Weights of a small mixture-of-experts language model, trained from scratch on English Wikipedia: a softmax router.
Below are experts of layer 7 (counted from 0) of a mixture-of-experts language model. Rows are named router (the router's row for the expert), gate (a neuron's input weights, with its number), up (a neuron's input weights, with its number), down (a neuron's output weights, with its number) and show model dimensions 0-191. Each number is 128 + 24 x the weight over its row's rms, rounded and kept within 0 to 255. Numbers have three digits each.
After each expert's rows: "mostly gets" lists some tokens that are sent to it at least half of the time; "raises" lists some tokens whose logits its average output raises strongly, later layers aside. This comes from a sample of Wikipedia text that the model never trained on.

# expert 1
router:161119134103177105091099086155150095118102152119145127109125146132146103063130144146148136124127139143124149095151092150124117151173135117140119122133105122068102152083186124152131137144095118134110166158118171106147133104139116112101098137122170118117115123131113114115104183183151144134137100161138139103147096117155125076133143121120144138108122154132140105108135128129161111093192143099102162144133122127098164159184135129137153083127074077131113142122121093107110127140116165155142112131139109110165105098096132118130105119122155097112150120128126096139148128125158116157
gate2:080148088063116129097126130101122122108099168109158137107099122092123135156159151125130136112158148095159111120125159149116119142088118125145129121125141120131168050130169122146138068133144153143157090135168118118115142127118148174135144183142127113164117138127074188134128081135112141101117138154165106187116143132113085114147143140170145118094116138104148121093102116080116115133163132140127087140129155178116132153150140108110135124112118119125163123148160088118183128120142137119130139125090156119151125126109143120142142136132134105093110145144129141120109095133143093121
up2:131138151107123123120142105101099064127116151130121143105107115109111195123141154133134133153158090139082098135140134133103115147109115137137137107122142136135143134116131146154126055168131139143142151164128140153141083099120120154113171150082118141145108141096117157152131087122151141107117143159140137152130130093082096104123138125155135099080107114114119098132082100080139148146094135109147112168179132117117127142131176124125146128122125108138151103143171111094168125127136124194141154135085121133145126128105116131105146131155116148071120181164100140180168117128102129119
down2:152134159121143104098143117154212102117144124137073124091120115151158127133130131112131148102169118132146141082110123119151136127127116111150126106116149113160117106127084137129098087138146119102086117110111130124150132075138115144154127157128124133105135164148121145095136141157121126174131161159146158106119160107110131114103134165151115140145176169126098112169124132156143133147070146132126141165094135133105152121094129163151168121177080114099151128108110119145064123126147078073128080100112124145148150136139121095090114091153134146134126120082119134137126139139151128155
mostly gets: " 1", " 2", " 0", " 5", " 4", " 3"
raises: ".", ",", "-", "00", "–", "%"

# expert 11
router:111150133111152078132151098099071150101121110148105140138141137146144095112128166130143135125135149132105089139111137109139144138090154157108112170144128169087161078129136109129106073120113071130103136074142154068107145113116107131119127112169136104156120104119133154132115113143070141165125132116158121157130115106126166153144161133125128138120104102098168140110116152127152142126123121140069104136102136137099209147110122129137099102106133152119123152084135157106146111127105185117136162111113129110113139099092131130149151095124143100109121155150149161133135125101117167104
gate2:137127131178122122089151141129148083098137096088161121099110095142175109085122139112116165131110156168157163141127133119116133099133122106119144099160141113150138142143135118108145091139145102129132122163132131112128084135112137100127129111097107133159109199108148148136114090119129143108177156094144088119145117109114139122054146157143141134119154160138127105139118129151127195142119171126109154131139140127125131119113123148164095124093114129167105136100159119080148103161149112122145092091108171149122176125107129102127118121132119173097148142181086155102112098133125119108
up2:145174089111140176094108177124091132120145151093132107142108122116124137142149150160077145155130124154135134108141109142111153089136135106153096137173157177125110129090148115146122097152116095121129143141230161107162109150073141078122142144153128124103086172118096090108105138144168133129133133084095136143136119120124088119112143124112118122102142145150141097169106081111154121152132144165118124134130134106141139134100110109147127139120139130147137140077135096100100111136160117140110120114118162135129164139165094148129171099108110104121149106112125133129126102154147115157
down2:124108124138112171132113144113109122146143155157088116141108146121148118140105112149129197129161131132106144091151148118132120154143137111112135094151122142135109152143106137121134112137102143121104122162118109135160091123128138097124144135138137112091127104107168078143077074123087131188117123132144116128151140117125116119109098127076122093157156139118159143148142146079147135132077130139178146135137128099116132131125125163135118116138158185075114138078129160144080092151105116114135123124151171147115133138120141111117112072190153176117152132103095145153099177099104148145
mostly gets: " =", "):", ");", " &", ":", "="
raises: " T", " N", " M", " B", " D", " S"

# expert 8
router:099119131178134124100129168109106117147107085151155132129106104122134102175103154126108098114123098149139147157129142117093086138144169152125145111088099173148112154138128161102157118177112131104126163124134130156165136102113151100110091155149114107107094130139124070175174118117092121110100128136160128124086170170111151133127123126129156128129140111133127150163137113115139155113105120113147072131119121151075128102135146124126128160132184147126104129129142128088126116135092098167161137126138121170165105171143108096123142101106140165135137133086115142128080111108123174114
gate2:149122131126103090103129113131112123110120135141130109131176126056114129146124103115168174127089138160163127150088110122103122104158140103105162135139138081110110190107114146140133162149133135156146137164103130093169151114108086145148151142126103144138089162129130144131162121075159149157132091108129134169168132100112138126168153146126115115141157117109146099102128102128155149133124123160116129102135140106134117142110104133162099152139154089152124148133122135149124084146121116112110134118151112118092136097122118135116094119122140178147071044088131125165166121118149126165
up2:127128099130130144122079160135097142127149169122125132090141140140130116115097123125176105097145105127113142122119107102193132161143093120161103151144146174093120174154088097137145104136112094099092130128149100125111154109156175113111101118114181168170168081089109073164145123136154108127121117136117157114138090113121146108112111139095153126143145105103130137134122099154075124159118106124082114109096106103137144128152135080117139143123104156126118146133162136109106139152185144155110106105086136139144148125129153126162117126132128162127156198132142138132138107152140133132
down2:072117126143156112113133066101133128149161064087160168133091127131110137100097120140140144130131129137147145131137156145148119162129137140119165142102167125145156122099164130138106094104129111145117139122173128098110116122115099134131108152155171129135107093120116153107129133192139102151108124162087104142111087130108197123117083131116115127097135154139131108139094172135167162075129136110148127195159140136135117127131145138142172106140112100129121098111141135178134096106104121127181126145111119147123089149144114167139106163091116114126126138112126127132094126118087125129
mostly gets: " York", " South", " West", "ford", "ville", "wood"
raises: ",", " and", " C"

# expert 5
router:140129102124145114105138090162138114172140137129144169097134112138119134129177166141145144140181135131151120110118114147141099100147102145123120174122131154111137122115162097159091140164129106129085127149150138160164130106171147106159099145114132122171094132125135106116175159134117155113114118117173082091080105141140143120110110150097136114115147164127105110132143123135091109136127095087143161139134085157094105090159102162121124110153109082121139158069118122098119122146108138163114174138149100164126125089114119094101151117080132130152131140067107110109145099146132116126
up72:130130130106130130130130130130130130130130130130130130130130130130130130130130130130130130130130130130130130130130130130130130130130130130130130130130130130130130130130130130130130130130130130130130130130130130130130130130130130130130130130130130130130130130130130130130130130130130130130141130130130130130130130130000130130130130130130130130130130130130130130130130130130130130130130130130130000130130130130130000130130130130130130130130130130130130130130130130130130130130130130130130130255130130130130130130130130130130130130130130130130130130130130130130130130130130130130
mostly gets: " years", " team", " one", " time", " season", " year"
raises: ",", ".", " (", " in", " and", " to"

# expert 12
router:123117168137160126145123098142138121139108143094140094155146148108120122103143106148136154097114146115146120102085129110135113123144164147113196110133151085092123134123108130145115147165150124131170167137107124079089080143127112120113127101098084147162160125116113111130110161116136145141135105157106143138167085121144138094138116127134076113191105137149106123192160113131173109115174129145136158149154144114143108100176139135130152141103141136108171127110155121107159109123158123118138127097127172139105092109133119158171118155139139078143064123143112137138147112111119135165
gate2:111140104161112178134129158134140124168112131134120121142092116147115126090126117118121138164137129131113143135095098149104153146134112150128129118106089140150140111140149173122172148091124119112092121109105093128077104118176132126177117088076108150172125073133119152102155104140114141172124086161121113155145138115135146129152142144108099141107113129141181117128103131121098139119129162086086152145154107107161096105161147099156145133139132104189111104145127108142167150149201143169128088108103111133132133135127135156114153122134108091063134114149130139102139112100135116129
up2:140138134070126102128151157145116153110116125119098156109162153120126129140135120124114089113109119151094127114127122142158135122158113101153125113165167088146150155162136130102129148156108131130123106169158140121161103168082142134114138162158121094059174142152085139171097110148137119100133150060146147126099175108050117131134097162152084116112112102153093116113128122145151121128106098144169138112088163147147163128120125132108108099162124179090132108147103099116103114130115143106151138123093144132121174120136114096148112118153118138167135142151117129139110133143133126141
down2:090147105145158164140147154132148117151169134152121137132159148135112148152101148106131122122100132118105081127114127131082134121161129130184114142106139114133110136112146103104148114114132145129124127149114120125154083153114169135088161104155149087156086162133169172180166105151115136128117127086151134057107148112077116127136117099165117113133129128145140134117088140182110097114090172099177090113139094134129135122104119103117081132146151129139160132118111153133120133134086094121115152127121124128123167120153085110136081107148132124154158135118189108107124158148105109126
mostly gets: " (", " \"", " R", " U", " A", " r"
raises: "D", "O", "M", "I", "A", "S"

# expert 4
router:146091141160149136132102141120149172139168096127113108130154124131099140109168098127125131090112169119132106105111137140099137117123146124126121115146121126139134168140135097169082142145108148083111136122124143132124118152107140134166176097122119111126147178166107127084129106123148100102139167129101158096172168106124114140171131112127128186069137155098113151165123138130121168136155113136134105140116114161136144099145126139140115149107117090130139070071120097150150130125145131100101163124134104087123124117108102130198120138103127163099089147121118137108118155128151071171
gate11:150142085106091094133115154140111163105106138120102156145102163132138172141104106138097139103146138131176036148128131124148090184125117147118136147108116170115108151100158142140134127141159127107094129074145114137133111124157124149128158124134147128130120138137104158081099140152112143126147145071092118150128135131083093149159118119159121134125132111094136127140133109126099171135108070107134142159116161118157132104152113113119134152093124140158140184138101107121131147121146164124107142148115117130150097152121161088143134136121115107125130144205120166106091125122085109135
up11:117086129094115101131169166135130184111131169106152106129138144161104130099123167166155149097103162126106130131108119108160161091164108139136088103111158113138149131168145125148145124131133175142098130127156128116085118133103150134101094134153131133109128104122116118143133111095122123135156111121127107175124135148109131100143169158148142130126118116143112174138131082116102144148175091147118092124137106093161159103137090110108138141135130163055174156131160106140116107082164131142126144114120146118107123140085128134109080135097116121136085131086121112147116153169168151093
down11:138130152091126120116085115158174153179151169139122122152143145134141143104143134155161126111153140124142104124148123130103156116118123094152096098116142116095114106124151139144096121171100120153114132138147130119131143136146145135112122148130126083057165140101091096118154145137127128077156141127150168199097100159142113093144140158161120115119137119114108125145091151153090130128134121175122129117088146103106131139149136076127135116122129125115152107103137079118121092153131113139098198093093100165118182156089105133088152129157128087144123110102107151123141144134113119158
mostly gets: "CA", "BA", " MF", " Pet", " DF", " Cap"
raises: "a", "i", "ey", "'", "-"

# expert 10
router:107165125112118090073122154100138125118120143118109130125109066142158155141088156162138120115141091155152150169147131094124136139156099134155118161145125153148144156149124142149087119112106126097102105171119077113145118173140146155143140144139136158128092091113154148149160078148159112142083114090124096140099136133126102147153109127152175144130144097114104090110125122142130123150103101142155098141149119160131131143090156122100154119149131100156126138089171136109105115109092154151122074134099144106097138136146149120097150170132095126085092111091091136114134142132114133086
gate2:128153129110145109159125110118131152148107136157100098119089143138115115106124098134173107140063083130148125116145137120147134140144146123141156132113122142136142133142109099133161110116156101105114113134137118125124164137142155143157145194115204081122139138139147108115085117126111145117171171146082094153171159135150135115111140120094154094167100074115121108118140133133125110084113119155106115135168113122147186121129134075103121132101111116130096122111110137114141129118170090126140130134055110183161128149125117125122142105138168129150126137106108104167128132169141087146
up2:182154144125122119144162107129112124151148088119122116108111132115129117080102110087116142141108190108131139134149126145140156133108143154125115146188108158147138142086087149126126159168131152126134110116131149137153129104108143133162101142130129110153140156151116102130160142092099115141094122098153100137098103147110151113123147152090062132085092099144143141156105102154079057115171137130131125126107125095172108105098129147101136161115097196161147144157114100143165095132150115149166095145146119092121138113122118141139087158137141117111159112127128115142107125132130162128
down2:143111148139125141140152096101140148107108117147102164160100091066162126115134123101145104120144133131178156091156120152085099116119105094092137136167160137091137128124115137143127090140120167129163107122135106138093115161142137125112127117122116080187161160130129141188153118124144120117188124171099119131120132134086085142098115121152101140093129126160127117143144110131115112107107146111156084089110140138155124114138102115128148166138156085117126114117097156126160124099174146109142178116118128167126102139135145147127106112161113139096115130158078136129193138141137100125
mostly gets: " on", " during", " into", " made", " played", " released"
raises: " the", " a", " his"

# expert 14
router:103127101114090139153134155100128168079109139088162123111124108152122186144152110084107107154103111131130156142097171155162152132103114096163128157141172113151125096102117166138090131132133175117132102145129110169140136121128130125165128138118116162107117096091178155135147139114161133115115138124090104159142161106121100138115149128151171113095128134129152155080107098136128101145089133159155110116132111138149088166078153165116111145133100109118131169088140097166111150141163150126118110128119129149103118103136178110133123101134153153147109133108173112157108124163117110107
gate0:098141116119110079188128114106131140150102142107165049121125136108132155108141110115157169132138162131119120126126128140100104112124134143112139133129134116160150128081129123155128122160127118085132128126103125136125135132163150141138125081147126145122155147094147177137131137097097096119100146127150115146133122093126152164160184107141129086118134127085136114118130088126093147164141107149147121089113143127080138158119143095089120109095134125144111191104104144121168143143142165120171129123110098151162107103140127149102094156063171155107163108151151126111115151118099159162
up0:135090092155140106166108114130127086086166124157154168144134124129143113148134161121190145145138108127138137137081138151130112114160087116122128111114131112100145091093122141133139152140154147110115145154109164119119105121115149132126144082163111137151135110102136104177104104113142173129116127117119110102117149161129147134153155108082132149116083118163117154132133150082100117103106110156151152116081150142126118151136120112098136178111160107102135120134174157150098133156112124132164128128092148177118102059083120094130119146092150097188130113107119151163117154100133114132
down0:154131113111109094128100124158129137109115138136121158107164131120116112079112117167147122105118098133143079124128100132126111151136105148105105134119141117176139127088121125100135158154199082143097142136164125171133131111114134126153150111166141113136135115128144134172132114147085132145124130130114097179112151132099110121082084134140081155079080141118190124124126124129152190097149130148161136169091140104087163126124128109113134134088105153171155151163129129139136112082126134121136136134099106136162144096137144129108171087123117112143112143118171139150133159084125135098
mostly gets: " oper", " such", "act", "ject", "reat", "ict"
raises: ",", ".", "ed", "-", "\n", " ("

# expert 15
router:163127146134134169135109186130150118178146165123143091109133138145093115111123095175082148147141140104129123118146108115086125101113147114136096097106090099103146142097099128122184127127153189134099120133121111174132158116115122164135135116102106112123170141136111152103102099110112142150137123143100144143101162126134100128144147177126108109131130140120091094138077135136111122116135178097107126152110119095123108075145146125146117180145085146135147139157100193179138103120141113115154124142162122127110130153164097138097116108128112146149149141127143138083149121118099087114
gate2:134135125119127099119147154136135136143065098122127076157152115180132161116096117161139121165170116114106116145116141122106157134181138124125124130128161145121132106090162114129115140124130163111152155186075120121084131172111097113124115121151093197118121119120135167124168093150145128132155147099134155118149130144091156146115156146117098130130157117095145131145124110103130086083120131140130111108166082131173085140087144157137112129169089137121112133114148103124110087081132133128112140108148120179142129134132106127169119105126116145134129126108158149121110146095148074096
up2:139106092106122118148134085150154133141140167133110069143098135140101117091161112116105108113142117093089138115097111138128174122145160123158149139108117110103131143132130098147096157123166114092134133125064146155088133158094104144133178118141115168115121109142128169145118121142128093168171165130116117120131150133072134175124152133097114107152141112159118160083116126137130145113128160151111169127139142135120084169122142163099156136187113126171121098096158118107155128098098139118137109135142100111144119144182151111137140120096106139120145131099150157134137088144083104124
down2:108112109113169103152100115128132158078128109122128141105155099121168110131099167097154119141082145116078116114138140099158173148098121094149168149130108162100112155153107093102141145047130153131149108134103139109133140172145119118113127124128146128141152098116129144086145148117160141097119119127179120126159098144103165149120126113105157132161057109126119117127133101142171123086128130136139124160177123133127158126105129155119141115089184110119122102100109136171143195132150091145155125102144158126129135121148120110097130149125099144113121107123155151154102144134107110149
mostly gets: " Al", " al", " un", " ex", " so", " All"
raises: "-", "\n", "|", " ", "===", "("

# expert 2
router:131130097107111155117127119136132102090116114128120134156129150132132117109106151102086113116096137168113173107128149088128125174141098139124127160136106152165102136174128133099150157122082138126185135159118133135139135141113156125106156135133129089096132132138149062116114166093116086167087167137135145111148119140127158171156144110121150100089127157124158152090131101131142153131101097129143122068134122089164137149081101152107162156137162116120119110169077103143134155109142099128142103149138123171156113152112138139146136112143140153134126118173141134164147136166159157083
gate13:135145076086137113109152130120191112109156144118135149117138162088101118125116152164133127113147125111121152114140104150149117117120165153127113087107142132101098141136126119140135142143108107147140118142084150127076182136132145127135180103115119098150138118181101165163119088165119145154157074152107099122111109121165099130135118103108121138174133136120089131095136094084134152119105117127086196167114121090060126157129094126131114167155148133121155127160086122121162112177105115130122151105127103169130163123141129137125144108146162137107119147121109149121115112137116142119
up13:122122137127156093122146134098102132150090138138155171106117119099160134084139075144163142096170113160158100114170161156115132126129141165131126129158141102121154144108147118127121163112111096119118132156151110153090078131110095127098114147116102154058101107103120135111153101105133140142156142143131137104139145125169098151089142089102157172106142138130126119141159153099150107143119079117094118124111159145146134101114089133115132113102159154147107142127120169081131128090134171126164115141183143117147135162121147133130144140120107141170127136128107141097152074160079117118
down13:142134094145120144119117116114118179180112162161112125119123152173037141139108105144122102161110098106092101135132129110130150079171129127108150136096142119137121130134129119132095093098094125133048123129151115137148114134113142117107112176141161118106103118057121074085163109144168125113154139183117121151149080154155133106117142131124110153137127129144120114138126171121111141119166123150142141127120148113133134130165116124109121126130145130148106133079114168122143130134110177100157134138093131127111107117135131122148168134148090163124181141122146137127158145092124132138
mostly gets: "ah", "han", "gh", "akh", "iy", "och"
raises: "ia", "ic", "o", ","